From a checkpoint of a small mixture-of-experts model trained on Wikipedia.
Size: 14 layers, width 384, 76.5M parameters.
Experts: 2 picks a token, a softmax router, a shared expert of 128 neurons.
Training: a variant of SOAP for the experts, 335M tokens, 5112 steps.
Below are experts of layer 3 (counted from 0) of a mixture-of-experts language model. Rows are named router (the router's row for the expert), gate (a neuron's input weights, with its number), up (a neuron's input weights, with its number), down (a neuron's output weights, with its number) and show model dimensions 192-255. Each number is 128 + 24 x the weight over its row's rms, rounded and kept within 0 to 255. Numbers have three digits each.
After each expert's rows: "mostly gets" lists some tokens that are sent to it at least half of the time; "gets" lists some tokens that make up at least twice as much of what it gets as of all text. This comes from a sample of Wikipedia text that the model never trained on. Tokens count by the router's weight.

# expert 32
router:155162109096106115151107172140163147172105109133057142105178128128085078170118137163123103074103128143114155131131139082148130132131198122155132146115139144125105127153133117125127143088113197
gate0:124105138091133151104152201129133131128127139159127114113146117094160152100140148130078116112073188103147129096106135127121128161166137138143142138139163165121126117127108093143098119177147105
up0:161126134113121142155197127124116142138153113164123154146140106132144117177109146141131160117118161096106151123109137117129162139131141121143139102115142106154121128089099140109090121131183132
down0:148138109082108141141100168141118143129180126137148136177130126135159131126102142119132134118109121121099134114132107099102148076138125127145164138099138106161115140144117111103099133117104175
gate1:105139152137116097142121146127121116129127151186158129126092090122093144131121095102131102117127098153137111088104110119132111141136098136142138087104095114121096155112161097193136109100110163
up1:101087147138148158154135139109098136145135181068167089112086145075098141118134119111122115147152126151105144123110179155087156144119154140124104104166154130102157094104122163148169138142100127
down1:150129150167141121127104156123109129144123119147113098106152102130158162127128113118138136158184095159148092082136121129153131119066121134131097118088143120179149150130165142128109095091130120
gate2:134133129101147093086132083109099130135134099137121121112158138124132106147110142159125135154104130134133136133135100101144098118150120123165110127078171111138146112123128120104160124089112166
up2:121147072131154145146135147120136152164172155130179127106142162160207146129101118155136163109163100138105109127076151133125159116131155110112119183132127140128142106122124141125122101123127102
down2:105104157170119127088125122159177157120101157105144086141133101109129147131105112119126070120166089136136147102133178142135154130115145123161110113076155136174143038129084142071170134122099111
gate3:149151125141079135124114121118105129125103152087081094096102096128087067155128126114141129113168141134128140120165138088136134143176135132110151100106152103098140130087103123106141148141148147
up3:135113117111109138113138118125115109110144149120168137162154134162137153142107197125137142165113127084061132139106119150148164111118089116116114159151121123086123143104149124123126155110094146
down3:122147145137104144161153154108121175100131098133134123180145147126127156126154108141144118138122131148092124144119087137136113156119140113108159158076145148167157141152154131150140155124107143
mostly gets: "is", "x", "ns", "as", "ps", "ks"
gets: "us", "s", "es", "x", "is", "ers"

# expert 39
router:167146128114126118188123136123186132152131083122160091126174118140131139123090150144131130106136173125123172136156144113142104152103150121112138140117128203141137113170121143120092127085118148
gate0:127171128133138118122115103142132145148151114146155135122108097105109137159121143130138161131148112106102138098149129127118130129109118130104158090149108118098119144138113144123097137130096144
up0:148139106117135145106141144131106120119126110130111133129101117097169129125166076154103101110116109145126124118125123088155140110121112058149178152112131145180141112164117133152140127171161095
down0:154131181094165112119109106139099119147152111163162140136112145131063126126136150107140143172126108110153126137138150129102142106146130104130130127161112108124115130131134123138132093136085144
gate1:135129107116137125154159150166148135135163111139159143097143136135114110101116114151117101102139126132141091103146117158067111124146186140073132098115103131102165170107117107166132097123108147
up1:133118118107139112170149085155138102087105120126135149133087098162171094122152150106159117129114165148158059146118166138143153145104172092100146102108152096089096118147177175139135116111104132
down1:142172116126114100127111118163143106167101172140151145116141100135133080106103131129114100142069092151125145158131147135168105071133153119124110172146122097145129100138095097152138151119072114
gate2:118139122127161167101101099138136119097102102117127119107174171162148108145146170148104110135124150078136109105093125147131144134173145096122131103123125112106125147116205117113107132108130123
up2:163158133154158136131139098100106103112147154128111133080149180124157124102136084157104125143128159165123133067078133126171128126136103120154119123117130144082127090118122130090139123132115139
down2:124089162157132157128121119106117102128151150140106145095089135147161127129146148143097117167100159097131109126097143108099120131146085139124148145128111143144127117113118150127119156130146120
gate3:115097103074155136161150082124131086138127124154126157073148117123131141155165128136138112091123141145123099103153152128132114168135095113120095112135115097118099132126137131107140137123130147
up3:097158117179127118127089118164137191097160142099110124131090157086129126109097104112091152127138088111141161143146101149092128125090162113145124143084119132132121135163151131101136116131087137
down3:156113118108116103154089139093122132102126126146102094103164117124121114130114134147095095100113137145105121113092116119168110099131096114091112134150100092123114121092145100167108129109157153
mostly gets: " and", " which", " &", " who", " where", " he"
gets: " and", " which", " that", ",", " who", " or"

# expert 61
router:119149169142120122138119132095171156138119064125122148101113125090112108107098183122112073114127129128118135114131148157159118159112140113155106184114162141134105148135167187119126111123110165
gate0:110099162111132132090094096112130118114130116150093146087178108088089152118093138170091103150068095107145121101145143123119136157100136091135182116120132126134137135114121133125135136152136097
up0:084152133121122141089122154111113084132120112143132117129132154150143148139160114165125106135103129139147142074179112103098124128101122112148130107167132101154156127126148160156122161147078122
down0:143105132093096097138122122150099139126163094101110153143120109142117120151103114110140043085122137130177143189089123165047131131086113088171113121116095142147123116167169130112094095111108124
gate1:108084125079146129177132089061157134100140136134100168137126110140112113123103105116170115071139093157116106128126132126131144131114163142131160100156165116141151109151154140109138131124128136
up1:107106164135122115158143116150143109129154136149108134122083152121133155135130146125107102139132088156127085134116098165116130146096113118106162097122101138131172126135136142123143146130149118
down1:111139153104127083088148120153117129114155145112119116157132135122188139095079134143138155144099117140144090128114143150114165140087088106116147114144150117114149121112121136115118156121129130
gate2:139134167143159086159155081131124138087104097153154129098148112091136120171127158149138121175161151116120105132177188110137088151128117132137138164136162088134134139145161091144076136096124145
up2:130120073175070136100087145119105155126188101132104142134139143120147142094125123146122090086136163122135145182129144131132172100129113100116121140100127134179083142094100101111145111089161123
down2:120110135111117146154113132114161126104090121118148154125095114143116095117114090112083127157109121143196126123128110089146161124085121124124159136123167125106144125183171142159102113158117071
gate3:114102182138117105137101143084121094125126116122090145122140126144140113131124128130140132103141137118137150125123111139134132105134139143076134149086090128140146137160159094164136099137108064
up3:142084166092148129153103122087098104138141109110139148127202124104168089152093110134128138155113122108130124106079138145163149114081127136152151116089117135071101133151146069164135092094160157
down3:193131120129077128150110125060183121136110125151145144110153150171108108082142164107114147124124086093118136128134081103147151111121127113099112088089125112115116094138133065130130114122144150
mostly gets: " South", " National", " ", " American", "/", " County"
gets: "/", " –", " South", " /", " ", " World"

# expert 43
router:124142128127142144183129146126144135123135106126133115091179127172095128148122163130162117090082134140122178110129122106129107139142139107127120128141122148124128140173096157125071130105120158
gate0:160161119138153128147148139134159136126099192072144154149066127120116125119148031123139128145155170140118130177118094107120080103132107167099133142122128135143192134176116122105093117147135142
up0:114132088077110104102151116127101149080127153128107139139128099111154119115129136153111139143119099133122129117144161187147144100098139132106153087111116137131126135159113087154127083134118090
down0:153102168144130106113146126081168149143088202128071151138079132140153112144127153141141132095118143154133134137134097075164151149093129098129141113102149152109119142070137146099138137144135104
gate1:108177119138083143148121133145159117132066136075127124134118107167146124109137145092178126176119087156121146122076153130094092148143128130149136134074126116123147089135156133099145107130128105
up1:095113123136114143110126114147086149123162119109081163137145138135125125090146085139076118157126137139116127167163119169115097160091147151119165160136132102131127123186163124134084109151078126
down1:094118107152107126156086086154135122132125102093120115114135137122138098150119137095117138105158109125122118091102148144165144141129095127109134118106115141114132157123095088107095110131118147
gate2:157138123147134162195135116111141112135134150150168169081141143126093124093152122120105132131177118117132139124104126097128086111112137135105105118119134130113106083141157157090112153138163107
up2:127145137146137145165134145133111119112150126130138145075125104119095155107153134131109108128131130138114138155127077090113127158133097169126084097100117120086136086125133165116068139157102096
down2:111118163135131134119141152104127138146129117112147102177131190129176128145119123095174139156118132138141110107130108107117128123131143141101112175115114126179109134124157123153123119105107105
gate3:126126142101151169137173077097110154175165143149124108126133109122106148105177135152120121128115135125099112124148142099119136135140147201094144180105114135131084132125126105127146116116156101
up3:107138138095129120113172110120123112147152118109136088134110103126135151177148115159106127118108146122115106147137102093153118112119127160096131134083112131100123125102132116113103148102123117
down3:131118111083141151132170167115142114151084116139182079146131145132115108137085154120111148163097112116095142153116136086116122114157097117137123162111108134188124129138118122173161134076155124
mostly gets: " had", " not", " has", " also", " have", " or"
gets: " to", " had", " also", " not", " has", " have"

# expert 25
router:138157150104119128130097175102156158128086105133079126084188118203080139130116161138138091077108157136123174132162119110141123188127138120117099144106139133098120127150141112154116105114111132
gate0:102113135143122159152160120127066122152113119085151145086092096135156155129155153118131119086117124151115127144145132119151091094076131116138140122084137109127158104139117152142123101101080151
up0:086101090112093143103124160205139134144136099154107118158128120122090152149122073159145130146157157154125108124129158134118141168159112099187104091100074121122131128110092148119147142144111127
down0:125118084071091100149150175113159152125078176080157125104144141156146134144118117114094115163113129129119131176162086126123101125167135118114108089090125164100175172128143130093136130124166116
gate1:166148148168131170124134134122151109118139132082121121128121081135173128174128088114134106146123167089100132101150112102109100102158129114148128111122137133174064149129137108110116160152145103
up1:112116155112126165123115126161104142122163129098129113103133107121152150106137140171114151123115111113116128102119140152110171114100109148140157119079129145141109107133135124095148134145121138
down1:161117078125053120116132132088095150130085129140159117150127117096131105166129111109166131130147104115136165082128163125111151123129159114166123139171102145120144166124116138109095165114152099
gate2:140124165079125117130126150140160101129167108130133139132129166127148109119111154107112065131142165091097095128135126143090105147123114161084125094097139127112157074145079128139134127123108148
up2:124176169155160132116104130146118133100152149114179132153117151104133135130087128115163133114122141121138121151146134111111128110116131161106142139177141118113105154158108131135128097150142132
down2:132131155105130145140125118126120096129134094110129103117145130162148204160111136152102087103177108127117132111110158123141132172100130156113139143137152119170144114146148124120098139161194091
gate3:120119109143142122085110123134103133133121128121111132129150095113150146171125142140102170143102151116127132096127140151141115127154123157129110150130112137119100136118144112088139162112106162
up3:115090142130163136133140147162119168131155104137146123145130129100092125125117109148123140117103110142132129128161119113137089105140133150179090124159147098124088132162157145096141095155153147
down3:122127094171092154142142165180119126169134155156182125146164144119119107115097116090154094093148133124115088111133111122154103129136130160112135135094148153136124132105118122130080096174123109
mostly gets: " film", " album", " Film", " song", " music", " show"
gets: "\"", " film", "}", ")", " album", "N"

# expert 4
router:138149150155109101186114191128134118092066121122118146112126141156117101110122146133135132107124136164086154079147094076136122125137135103136071153133152130141148138163110135081142139054111147
gate0:061096118109122085095131102125127135095166177173134144087139109154153132124151173106139130131127100120118173088123132140145123105135120112119135170129121168139125158130147134093111096123102122
up0:130159140148112092096139091124123107129109129161066118097127114105108157126153097118108116149155156100149130142111093158135161108120133131112124171139181113106156134151118157144101148128112107
down0:144114133132139103098135188127116117132166130120131126076133134120116145117155104118123146175141138097114141153164161145136112143121155146114168102153132101168067110141113122087155156079083146
gate1:152097075159116088145138094112113146143124114131136130102100108133147101166123108168136134127149132139119137114185141139112113138107136137162122094169122136100152155111141164150136106123134114
up1:119123124137106133157154127120119157135130141113146122128090104160138126135119107167151098120195110142119113145131101123113152138083076147148151100130130142133094133126119117120088125077156164
down1:107152154104126131127097097157148092136138159078118123144099113165100111100129141144142136176116162159098130143171125154129171136106093135132192111158131140108133163139106161092125158183148144
gate2:132078131121154117133101127115174105107182139164131158136117138151126073136115147113129109163133138127093128157135093135114097125135120135133164158184128122148148116137130087126131143116100136
up2:126116150122160105110089116121136122157172188136133128120154130119181084102122116109127139143123141141131117172123119161131121113111173096098177151135161122152150134115111109115104144153128120
down2:140107141125110137114186140081155167113140132124139142147171131119091092159156106138142116074136145066074084149121116177107100157094114143151152114151134161127129100122139110109167085140141186
gate3:086138164085131151135082151198127134163098116145141107106138101165160148139150125121153082142113120116157133124124161099136146138136107146144152148104170126127124145097108138092111137117108128
up3:177120125111125100090135121119084132155167116135155103128133160106095117117126100147129124108092108118169139137129081139150099126083111153137122117179093138127098112107123071154128124119114127
down3:148137174118139132124140065175132130121153115130114123131152121102117109095094141132150149172147117125142086160096138089144098183144179094053081129165146157114163115136124140107122114144143133
mostly gets: "age", "ure", "ance", " home", "ute", " age"
gets: "ce", "ment", "ion", "on", "ation", "ity"

# expert 34
router:134145127083122118147120147105120126104095127129094157091168150128130104137131150112172103110067123142120133112125138096134146163143144122140134163097168194092149149161115147154124103087109179
gate0:166126121094113093086167158134147112138098140133093112160088098127115126154135143119141128117096148086144161105141131142102123161117112095129121097155106088147143148090111107120100172123094126
up0:140115096115164070122150144079129094150073133137108125109159090107149112153113110117170097151085113132101110141108105138113112078131112155148154138113139138156141146136126124150116105140086160
down0:116143075126126110138087133121116146143140090098138118110118077120161164166146106138125149137089175125118109137113138170127132134088141112142129085153128140124159124107159138097154098130109137
gate1:103106140139113101116147146122108080126123166081062092149107126131132128155112096149091103132130128145149117124091111131192123140139128097128148151181123129150162095111170115113146130139124091
up1:135137094161194172108166136106170151127165119145181165126133093130100105112130120126123140096130157132112125089114121148136192095077172095141090153136116129114138106153085092106156117122099151
down1:119133155163127127141135163109131135134092092124165111134121106121086133090093097113131135141124120148163127126131105105095141124083144085145073108157083144108097107133150138154160155131134105
gate2:116100128128128137129168121132105157155137105118145110091127122151152186143130114152123118098129145110109105134159153157147138090132124111121122098129116162093129104095208132130104124160181136
up2:089105104133154160164159160150129091101155061117102085104094112161107111138071139116138140149162148149135161138082114133123153125153125134090155155091144044143126183131120156115102147154130109
down2:132127121124114141093130167082160140146116158104141109119113107151132105143165125144126103082153064134119136149144099128160105134081128116139115119098131158115108174139146153143107145128120130
gate3:167129135173123111155131105156100137157136127140171124125128138162121089203137130106127082147114139127139092127116120127148126127114104105171111124096116137106130130077086188093167141115105118
up3:128087100160122126132108181162117117098165156157080162145133155111125099134101100118105093115132156151125183094144135168150144149078113084110112108131152125118148120122134120086166155142158141
down3:161109173113132077143121119145101144123135143136157118077125104112124103138124134141111134169106094152169146130117088086107168098171146124139122146109164107105146144057139118111133121105149105
mostly gets: " years", " points", "finals", " teams", " played", " days"
gets: "s", "es", " years", "ers", " played", " place"

# expert 12
router:131157123103085139128113172106147140114142116133097175133154128124118106105100134142093117115084107115128135078105130101176119128142156085107133187104112145090140114147135127169093123117109120
gate0:167154173145121110125116109148146117096127133105114157117154076111113116140095083148164141120126095159106126140144145139120159143120124130166082127115133093085111077133155126102074139081103159
up0:134127085137114128149080116173165084147101147104158123128119108131155144147112102119156133146165139171136126087129094124069143099090118121127094122119097106141150146143117178129153168136132135
down0:122083110132094148116139125114142143158104128136103104106126179094114198117108141085187123113101107144118166129137127133124120134138069117142142090116123119091144102151083140098129142111154146
gate1:125139143162124135153086127136129099088110129119161118119130155087142160146128129144165126124131135139157127108094132114157126144123157144166119132109134113106131139162130132122191138148126120
up1:085115103135101115116162158135147107149133127132078116087106134116114130121128092163119132121103116119110119162036147147150126138169129120160123160171144153133134159075107143134131081140173171
down1:148107110149109151125085122143114115161145139108105126122145166152121104125132159195120148100112114125137126120129130113065162165114125167139124160152121125132136132123090155141142125146139123
gate2:138130143128101125081086116155140137121129163159138090097109054147138113131090078125081107125105134114143177095129142149166125128086109088129121131141162152140123138106089138140119150142111129
up2:109144115102168126147117105125111137148142131109099090124141117179114086139127164082131124152116138144132139106094157136140154109129144122103143147167123156152136131099155092142125122122158167
down2:130118099118128113141154151117103132116097088162110107093136115197183126142102139151156098125093129152085127154128116157115108100121127160113139112104148126119100158155097111152133110126092111
gate3:113128134115111068141134120091165136100142150148093149123136152169155104133123133150161138122147140154135140113126115118120092141124097146159142138156149146140153087095107108141092098107153171
up3:112145121117126116107157137119088147166112115129087094116125182112129108105147105134139114116101071132100172129128148144094138130139101170146170131137153078143152128125122102091134113171102093
down3:092144118136102117104137122127102164106114081148159094171120114147176158077123177104113159174128147154126126182108169142086131110112139144101104073116093105112101158127117116131176161167087131
mostly gets: "ial", "tic", "ist", "ub", "ic", "ral"
gets: "s", "ic", "ist", "ial", "tic", "'"

# expert 22
router:142145152116093106140126150100155115099120115099093097092139128106150071093104152098140094107125152134105139141112114117120119168111115121109136149123166133144087126125130166155079113107134162
gate0:118133089113093126123128111150143178114101159082110123160150105135165158109072081096143102105046112158109125130130130183133104143164140109112100146179147123177110155146179143141134113148113126
up0:145172105096127132101112142092163098153144117115135101156108123095137133112116129135200130152131074156116114111151099167188158118139148089161138122116110154096091110120188100113128145124169162
down0:135116103132162078148140171120186113180135105133101103145182166138144122119113115100134116102130136153101180095181127159125132122169111205128111113093123140146093146137188145124139137140107071
gate1:112074094118130126143142101144088134145125095139094107137112116101117092117151136146153115161170140135105168115118167111146123096131127151097134092104121138088148138101127131115152114112142139
up1:135115088193150164115121167147087080094146122113165142104110164137161126117114136109120102198077126107157186105125096128125138156152143146095078152146152118127111115062162134167122146129152125
down1:175100158095142140062095175098098153106138124075121143110106137126120136100117154172098107132140131169127136160146147146112136101144184126111152132094130134141146122143134125111166136095120122
gate2:140151145105091106169094101087199126131127115091128138121103097124170189135130101162155103155178131148174125117162107126146138120120190127149134124156117156125121117052152162143159122110158111
up2:152142133136134160153121127122170147153118104107133137131144110126165144111124126121128137158159071142184127128103113118127157133117106153085129148145127103119106140114116113131101139086128115
down2:133138131167135114133133106135119155126140165091102122108106141122131146072099118115163117148130112110130105111143102125104124094089105128144128156143147142185102132157139110112159092161146134
gate3:151107156122159133155100130074114142158119071149122090119137135082127122138092146137109179140137118139091137122151149097110187137124164116134107117079125100116115065157148153085146123146141128
up3:154117106104134100166113062092148120112089138106154110151150162169150118144152160117133126141122109143128118132126143149118152143164168139116123135089077123114112143105145117136106098142142125
down3:147108106093121107120102157151101147086162162163123137152124139109115089097143086122143137121141152163118109128108101135118124159125147154132086148139104144111067119133118139130120108126135131
mostly gets: " under", " inter", " un", " co", " dis", " Un"
gets: "-", "–", " out", " inter", " under", " over"

# expert 20
router:131114121111115121154115133069151138118112122116072119097150111178116105122089162121186093089121125123116156111136147121133090179127123092134102132131138160098115099190138148129088114116086164
gate0:113131128097123135117132145106083174147122151130132105159177078079097170140098165201122138177146126125161137145129129173190120105141105133145117154173162144145113150082152135131098126083155148
up0:074097112192102105117110145103111131114148144123115051093127147172132114112144115126134119122140113134136113123156096078106081122135117119108101164132118108139135143111140136101144153173139160
down0:115132104116081099102158158141165159074127114137127092094139119086136097137124108130086181141134108153138142114161123162160156118130102156108149186112156109161148113140159095119125098130110119
gate1:156139168192147167165148141141127116132125104155141118092146106112081128154125176116126141105125145123158174107099150143114103122108150112115109123115126150112064103121103144154127137106094098
up1:134140144132143139119146148131104140167138096121103125124104106144116138126127152151097128112119132091132134137164101105126103142106159140126150096168103103130108121156124109113150126098137119
down1:152082067121122104108115118135119133148088213111149172138117131135145121147140126128147127200116130156105165120078116140094125104127116129119122136178107158150119139122155113102093156153129169
gate2:141133095151173120124128067113125130113113136113137082144133116075083121115084163155155155145149105102113101096112156126118132156120157084102109115134147114174159130109124140131133107122114087
up2:101101128123139114146190137140114100106118147120100081137110122168144120135135100142123124163132140119150152108128139135197122135108102126114135146149111089107067087129106136096165121120067154
down2:128148155146142131085118137095148127082145131148163165122121124120145172145125087057157070139164163101157136124101113125153128176192131112097110092133156169103149125126143126109131166119095169
gate3:199169127114147134164173159128130105113131150125156080124118098166116135156110176133125090135109129055100144070110132153118114117098126116084080120118133146141128093175132114145089129108109107
up3:163189150085146107124186130084157132153149135152125110162110129168128172125068120135110087119137103103134140119108117129113151101121119105139114119128098134135129128136126141107105131090125102
down3:083134121151110135168140139135139104153144150110127124080116095136153125134109130093152122104118146146119117117139114142140108126111123125086105066130132124126142078124155114165132096103127090
mostly gets: "  ", "\n ", "\n", "\n   ", " →", "\n     "
gets: "\n", "  ", "\n ", " →", "\n   ", " *"

# expert 48
router:150150135131109131150114174133176175109125116115091150091137085128089104123119143148120100133140148129129158132177102139134086115091131125144127134125156192082117129168129140125120053125106154
gate3:115161110134107165090160119133140085128126176130121099115145137092102089120061130149117072105138120114127129089088146116087127085121155147151131116120158151140147120158122131126114109129118154
up3:115132122106114131138113150130112138141143085149152130137131105169135097112114119139114149140092166129155176115144073124180131101121139154127111107126104138161107136121131156175115122155144107
down3:101126145091104107117068121103092146090139109116126155169109174100126121168147179156106108155119142114117120121151121092172169125110129120138125120081134113143117155126139155124147135142123085
gate4:154116147112125096164099134145112138148153102135085086147068133131144129126080117109159161061089131104125181152114159146120123156144125126098141147176096143103158132142127094100149160151075129
up4:128143147131119145152104157117153105135158124161141182080126152112101145108134125081142112096139201113158104164147107143107150124131120137138129123115139117125139138128112110127076154152109136
down4:082137104116123159174127160090112115173154125112136185109124142113130136169156082166133158109142114156107148107105131118152088130139129174141104095127153110137145144092134114121117138123169157
gate5:132105110126105102111117139162138094112126142103123104124116184125109124101162132139123143135120149128105107172134082142133152121083163101130164118098111128147144137128103151121128073091129147
up5:135121151143175128121132124145167157152164104109180123077124189175150125102109121144154147146146169099111099104138112146149128149148140109103107102129136129161158121139150129067117102124126096
down5:150172113119143103121143099174119120164122137154178122083183110168120142130113136122098136096138161099076141076108151158143140107113138153108173111136127138132121148133088123109115136158134141
gate6:081138098127091097115152093106135106111086141086111092154130138161163131123117133160125151146110084169178108137134110138131175136168130128150110147138124122109166143113159128146151097161128124
up6:120097141148146118217129125147121155134130089161164143112078134104133176133096151117124143112139151110142105085099128115173131091121141128102131136129122133146076131171110132122147114120147111
down6:142136140161097123135077092147091140124107086118080124127163120094100112128089133092114110135146098158149172124113085147150134147136063107132132136101133090126117151092157138106144169099129116
mostly gets: ".", " .", "!", "?"
gets: ".", " .", "\"", "!", "?", "”"

# expert 42
router:111152144123105112133115150089142131106100126132123131111169138173091073100114156175113109118096126118077146091155161145130119166138124122097080176116108118095147133114139133164083100108107133
gate3:115101121109102140145121121147135111139130145122152124084172150169139160122138094168157143134105116157147122104173117140102144115194105158097101151072134113160125095181108140152146164123125129
up3:127146100149122101102107106075119138118079162084117100153122122146111108075158106122115105110097132159092101149158116112111169109135151134075101118173134167114115123121146122147138099150135118
down3:147100133104077107149163136141103169172155156132132104120144187119167165119117079117136139145163092120124134141160108145115119129122154153112105136123119159165095132158138120125150136153084163
gate4:147182172120120131128155143104075142117104108098138098102168108094137119099145102147126114135098106139088095137133199136118091159145133133150091143133140157134143162084115132155141114135127145
up4:146143161141076172110112150156151159106102139095121094131162159141150135119132102141130112127078150105080131107110124146115123167154118117131122144166110101120146170120142119130134096116141135
down4:135109145107118087080126096120136110107156129153136128122149123139140131114179139083095105181114139119096149132104115163155117141156104120116137104179093116139137143136122095121193160142116126
gate5:130098160115084126146135127160137112133156131143088121164081099138138069141131209139135150131100111150124140097117153144152139142118141143138134151121110139130147136147086120176154109143099123
up5:137110113132137109105148156145125148138105158086117044153084125132096138115106164132115151128132100137150116123091143120122133141149143148120125155082120149098136148102140121146146195123118108
down5:120117080101116141103105095121132143140145100098106085163116148146103153131087155088128132085110109161064145150094139141157167133127123134111126137130088109112118161128128096146086128130127113
gate6:160129156117115111099117115149147128144136155147106112130101104095152138150118124121151115140188153163126095089140094135087131094164094176137126123104095109098131081170137135128148072088181196
up6:120154162101152109139129151127114107141108166123107095102135141162115129078104094106118134146116173147125125089172126120088118090130145113121121180138136125136118189114126121093144139101132140
down6:109146166149110132101195147097141144086122083136107150111151127079162126100074146126072145143138098163119175139122109164146113112140094153128143117099099117145128151121161140145113165113188139
mostly gets: ")", " career", " Total", " Team", " population", " final"
gets: ")", " season", " career", " Team", " Total", " team"

# expert 33
router:164129184081138148150141149102147152138129137133107142074131127145104101119099159125126119118132137126125149087137129123151108108143129126122135147093145163142119120154120115111108096108091156
gate3:118182118122119133137118104107110121148100102115133164084120131160116157170112141146127143152139129136123132120146178133143117153101113128142115143105151123122106133136173182179163151131105129
up3:161127150118097109149084143138187094096120137131113118118178109175108141115146133114127093134122112124159103110108100162147150095120144140157120103129112131095117145158150105139105134126116096
down3:128100129163148096160099131108158123106090090098169118126136139108157114166131104105143092153151167121131159150067117117137094157139124110166142143145135142140124104120130139097142140153144145
gate4:122136156126146099113115106164129124150128139117162140095143127107127126117120136152123123101109117114161108140122112104152113109117081105096165123143184097118119114115103129142125138145108164
up4:133107116148118149115145118188143133137157131103109171121148149165138102137144178163101139179132129112127144170131173160101096100154104101113117135141138118125121131107104080116174103109162126
down4:164151124081078121142147078132115142140082143122095112106123116101135093163088123130149159121107156134093153086143117122127105129096165101123121160107132107134132153132137140114119085101152152
gate5:148143133103141176151121138144139148135107134136118161131172168114127113153134124116159138123134111104137154146153115117092115091111123161099126156092168126087172150077112149156137162113154162
up5:157113124141117136151137161109164141086151142139152068139129175203123092090126132097118165116136100131137129138103134115175113147169131088160127132132105118145120103117131169106152141114100099
down5:142101058115140118142114132120103151066132127104139133110127103114169165119093149148108144161114123106156152130118137116118141150142137121107124189151129111155111132116115133166091152106125104
gate6:096130149111189098105106133087110157118109124114113144107155138140089148145145147115102068122118152128151133134128130155130125136132138149103115126143128137147117139054145135137106107119150122
up6:084096102131157095132130130169137094150135133132106091104144122124171168140112135110135149162108123083119148115103127092114115128132116122102122123117140097084120129169142126104163135171117131
down6:098128124135177119118117108101126101114119100106099091110129132143127128158158174167147174132124110119095127157111150098142163135160092149103111133113126139164155127148116104117123150105137158
mostly gets: " \"", " '", " [", "—", " “", " ?"
gets: " \"", " (", " '", " [", " In", "'"

# expert 51
router:167150136116093142148099166100148147135098108124112128104144134168092106105105154116140101102117129132126160090155135106142098152123150093127103157116128151138125147148109139122098107107100149
gate0:098107142124146117134131104150123059169106155116132144120143133109147131107075128160120083092114115176124093133121157123167105126098142106109134120134102151173099195171109175094168098167126155
up0:175144151136133152114188154147139122130118129132131119120104158138097145111137143121147107111089116146100162118117101150135138127155129106138134153159112126117147098119108104105128147153098156
down0:093176146120122167119134123107140131175109153134115108096134144124150141167112131095133133147119149102120107169109105126136143196113124129150161164125127097149099152138144146124091130132126136
gate1:117127101111131098131140127137166123107141093079159160104105129112115138112120110111161139147084148131120173095132160113116077149146111143149116116142109162143156132167124123151125145091116182
up1:183108123105134127122145134125130090148107139138162138138133099075137105158115103154122102125111106132113112101163108154112166160135144128111143146105077089114113143122155132136078144127131147
down1:104148098138134131153109114135170129151120109124094132071126127105150112132136132153110113116158122130151169151133105094161114141151148130129150096149110116095111099132167130149117128099129197
gate2:128135132108139135122096097114121122137128122103083147113109137143113157154107090136141139107102133113067124163148116171147125138164145156097151147122092112139134132155101096098096109102166087
up2:164123138107149141105137112142127121134118091137091137157122117138165117098142101110142085135161138115158132147111095071137128138079087151151074085128115101123179102116161136112130163136086141
down2:141133105129112138161150147070070104153073134179115156144130107103155103145153172140143090143084140143105114151151140094109134128123164113102163098106114149135111149113136137111126141107104140
gate3:154123120135147195084156190163161136123108104080165107106151161143155139126101123151138106116194117110132131126143124124136093122126134156148128097126167130111138119127115122137152156110144133
up3:094153118110145147154140103119111101142125103077117122118152113135168152124125147164110119135094130094165128124105116101158142140157097143124116141160123152157063143114125131140152095138092129
down3:148142104147102091143159177164139129146143147102152136150137098126116171169098128145152166144111113120087120172100136143156137101126146152126120132071157115127123152163150130106146120130095110
mostly gets: " Connecticut", " Tak", " Tony", " Fellow", " provided", " reported"
gets: "\n", "  ", " had", " 7", " and", " was"